From a checkpoint of a small mixture-of-experts model trained on Wikipedia: 28.1M parameters.
Below are experts of layer 5 (counted from 0) of a mixture-of-experts language model. Rows are named router (the router's row for the expert), gate (a neuron's input weights, with its number), up (a neuron's input weights, with its number) and show model dimensions 96-191. Each number is 128 + 32 x the weight over its row's rms, rounded and kept within 0 to 255.
After each expert's rows: a language model's description of what the expert responds to. This comes from a sample of Wikipedia text that the model never trained on.

# expert 30
router [137 156 186 124 159 110 126 147  85 134 150 110 124 105 129 136 173 141 110  65 121 128 134 134 210 132 148 141  85 144 158 145 162 109 129 112 121 114 125 143 127 188 159 126 114  62 126 114 152  70 183 145 168 141 100 190 137 158 179 111 140 137 141 108  77  66 114 126  90 167 195  96 105 155 168 105  52 161 103 130 132 138 118  90 151 120 149 167 131 141  85 147  84 118 145 106]
gate0 [118 134 127 122 122 161 127 139 127 109 184 118 167 222 117 124 111 119 161  67 136  98 136 141 114 122  78 104 177 115 117  31 110  72 101 124 112 121 154 133 158 135 117 138 121 124 208 174  84 120 149  66 177 155 169 182 144  86 142  88 123 123 165 117  80 127 108 142  70 147 130 129 157 190 130 144 146 135 143 113 169 161 126 153 123 134 150 153 111 104 167 176 123 118 112 104]
up0 [142  69 114  88 139 166 127 140 162 163 137 137 102 111 123 113 168 139 130  95 162 138 131  94 209 174  83 117 197 176 155 106  73 181 164 111  87 188 116  81 128 117  99  98 164 191  91 161 155 118 136 182 151 129  92 132 217 134 160 156 197  88 181 143  70 140 113 103 128 151 146 150 134 131 179 100 142 118 107 106 127 121 123 117 155 126 147  83 172  78 146 180 110 194 137 102]
What it handles: Word-final pieces, narrative verbs. Final word pieces completing a word (Sieg-e, Frid-ay, asho-re), plus narrative verbs and conjunctions like returned, because, who, and.

# expert 49
router [136 107 140 164 145 110 130 105  58 107 179 101 152 147 124 157 104 156 116  68 143 181  77 134 146 111 135 100 199  95 169  98 145 113  95 144 138 127  86 146 100 143 143 130 138  53 112 101 106 106 156 133 170 138 105 139 126 130 172 134 105 132 169 128 109  93 142  95 117 119 140 123 103 105 125  90 135 135 126 133 175 107 150 131 112  74  97 193 109 130 161 172 104 117 119 140]
gate0 [107 133 147 160 181 109  86  97 165 106 165  84 169 119 103 132  83 168 148 132 161 176 100 108 145 138 132 140 133 117 160 129 137 157  85 114 121 183 124 155  87 107 120 128 102 123 118  89 158 119 186 117 178 169 128 148  92 111  97 101 143 119 135  97 130 100  71 143 147 147 100 168  82  82 100 164 118 106 107 121 156  79 131  93 129 129 134 122 148 116 170  99 143 167 132 131]
up0 [ 86 106 142 141  46 148 152 108  81 129 118 159  87  93 129 125  92 187 126 130 148 118 155 145 159 119  59 170 131  89 148  49 157 160 163 119  85  67  71  74 117 108 132 170 195 123 107 172 188 103 158 141 142 112 158 140  97 127 130 130 126  87 101 156 133  97 128 150  96 188  83 104 163 106 117  53 114  94 119 120 183 134 183 183 163 114 135  97 116  92 118 104  92 197 110 154]
What it handles: Adjectives and -ly. Modifiers after articles, such as very, rather, significant, and word pieces ending in -ly (westerly, closely, internationally).

# expert 51
router [159  77 112 131 134  75 156 139 151 100 168 122 148 155 112 184 109 191 149 108 162 184  45 133 141 114 113 116 175 118 150 138 134  98 131 161 171  89 117 181  68 109 134  95 126  73 100 121 109 115 118 115 181 132 117 156 125 108 173 117 128 127 147 191  48  80 138  82 113 129 116 106 124 176 156 103 144 115 159 101 140 105 119 113 113 110  71 135 132 158 124 155 116 140 123 125]
gate0 [ 87 143 142 146 146 144 108 114 140 127 152  88 123 119 109 138 160 172 158 122 127 126 114 137 152 181  73 103 102 163 144 106  96 137 153 136 126 127 106 143 125 215 101 170 117 104 132 108 127 127 125 170 135 106 124 109 150 131 125 140  90 124 134 152  85 104 132  95 124 171 154 120 117  65 124  66 101 168  87  86 242 125 149  67 164  90 135 123  72 151 156 117 139 162 101 162]
up0 [ 69 108 128  93 175  97 175 149 121 165 169  98  87 125 128 176 147 113 112  54 144 126 192 149 132 150 116 140 160 153 134 100 186 118  91 121 141 156 102 140 107 135 129 126 143 156 197 153 142 145 112 129 123 124  54 141 192 127 162 103 110  94 179 103  95  98 171  84 115 129 110 129  58 142 169 135  72 145 126  81 144 116 181 123 144 137 101 112 123 105 104 125 149  69 146 121]
What it handles: Slashes and modifiers. Slashes in codes, units and URLs, such as km/h and INSEE/Postal, plus hyphens and adjectives such as small, low, grand.

# expert 45
router [150 121 169 173  83  79 120 190  96 110 131 104 161 129 128 195 152 186 127  94 124 151 130  97 158 198 138 127  94  93 113 112 163 121 104 122 185  87 118 181 153 137 155  99  91  94 125 141 118 128 158 120 142 124 128 147 138 141 126 112 167 182 155 154 146  95 195 110 135 173 179 173 160 139 122 187 103 137 132 118 165 179 122  88 135  98 124 117  85 137 145 158  94 143 109 144]
gate0 [131 130 165 164 102 131 118 128 113 101 168 113 128 155 131 170 117 170 133 102 193 117  47 117 103 164 100  67 150 151 120 122 153 113 106 140 132 128  77 154 121 126 106 125 138 163  84  82 124 177 130 140 175 134 154 169 165 152 118  93  77 179 127 120 143  73  71 125 161 140 119 135 169  82 101 146 107 105 140 181 174 144 144 119 115  82 108 135 107 155 122 114 109 121  65 119]
up0 [ 93 165  93 131 143 176 146 111  95 152 144 134 150 152 117 147  79 148 139 117  88 155 155 175 139 111 131 122 233  87 172 184  71 114 101 108 158  75 126 107 148 115 109  98 113  96 118 143  88 119 137 130 121 132 116 140 142 101 162 136  90  74 103 106  93 135 150 178  64 130 103 191 123 146  75  95 137 113  97  95 134 108 179  96 142 133 109 139 114 152 132 126 149 107 160 152]
What it handles: Sports tables and lists. Cells in sports tables and list items, such as position codes MF and DF, country codes USA and ISR, and team names.

# expert 16
router [115 139 135 137 139 118  98 145  17  79 198 115  96 165 121 127 215 159 114  73 118 167 128  78 135 129 174 123  82 146 122 150 109 109 141  99 169 125 106 181 128 217 124 136  88  83 151 103 163 159 130 142 136 164  69 157 138 106 204 109 129  90 110  97  74  84  97 142  65 132 133 128 130 151 124 103  97 190 134 157 115 157 100  79 160  82 178 170 124 168 127 164 116 126 105 153]
gate0 [134  96 126 110 105 127 177 172 160 107 186 102  98 120 200 127 136 150  80  97 183 112 125 201 151 171 111 116 110 145 172 140 150 146 151 147 154 110  84 200 115 134 161 136 100  92 118 104 160 103 148 129 148 128 162 128 147 109 142 110 193 112 118 164 146 103  89  84 102 146 151  67 152 118  81 165  42 100 107 144 161 104  94  79 157  87 119 128 120 123  88 123 118 183 113 113]
up0 [135 145  89  84 106  97 156 166 122 141 131  68  57 117 171 115 133 171  60 120 148  89 181 106 139 100 129 161  83 153 155 154 153 135  97 109 122 169 177 130 104 119 141 111 126 154 186 158 139  62 156 148 109 151 119 154 145 114 129 119 134 144 134 145 140 128 192 169  85 134 123 169 155 165 132 109  98 119 119 143  83 140 148  93 140 100 156 124 177 150  98 142 134 110 110 150]
What it handles: Plural and word endings. Plural nouns and final word pieces completing a word, such as players, members, -s, -ers, -fort, often before a period or comma.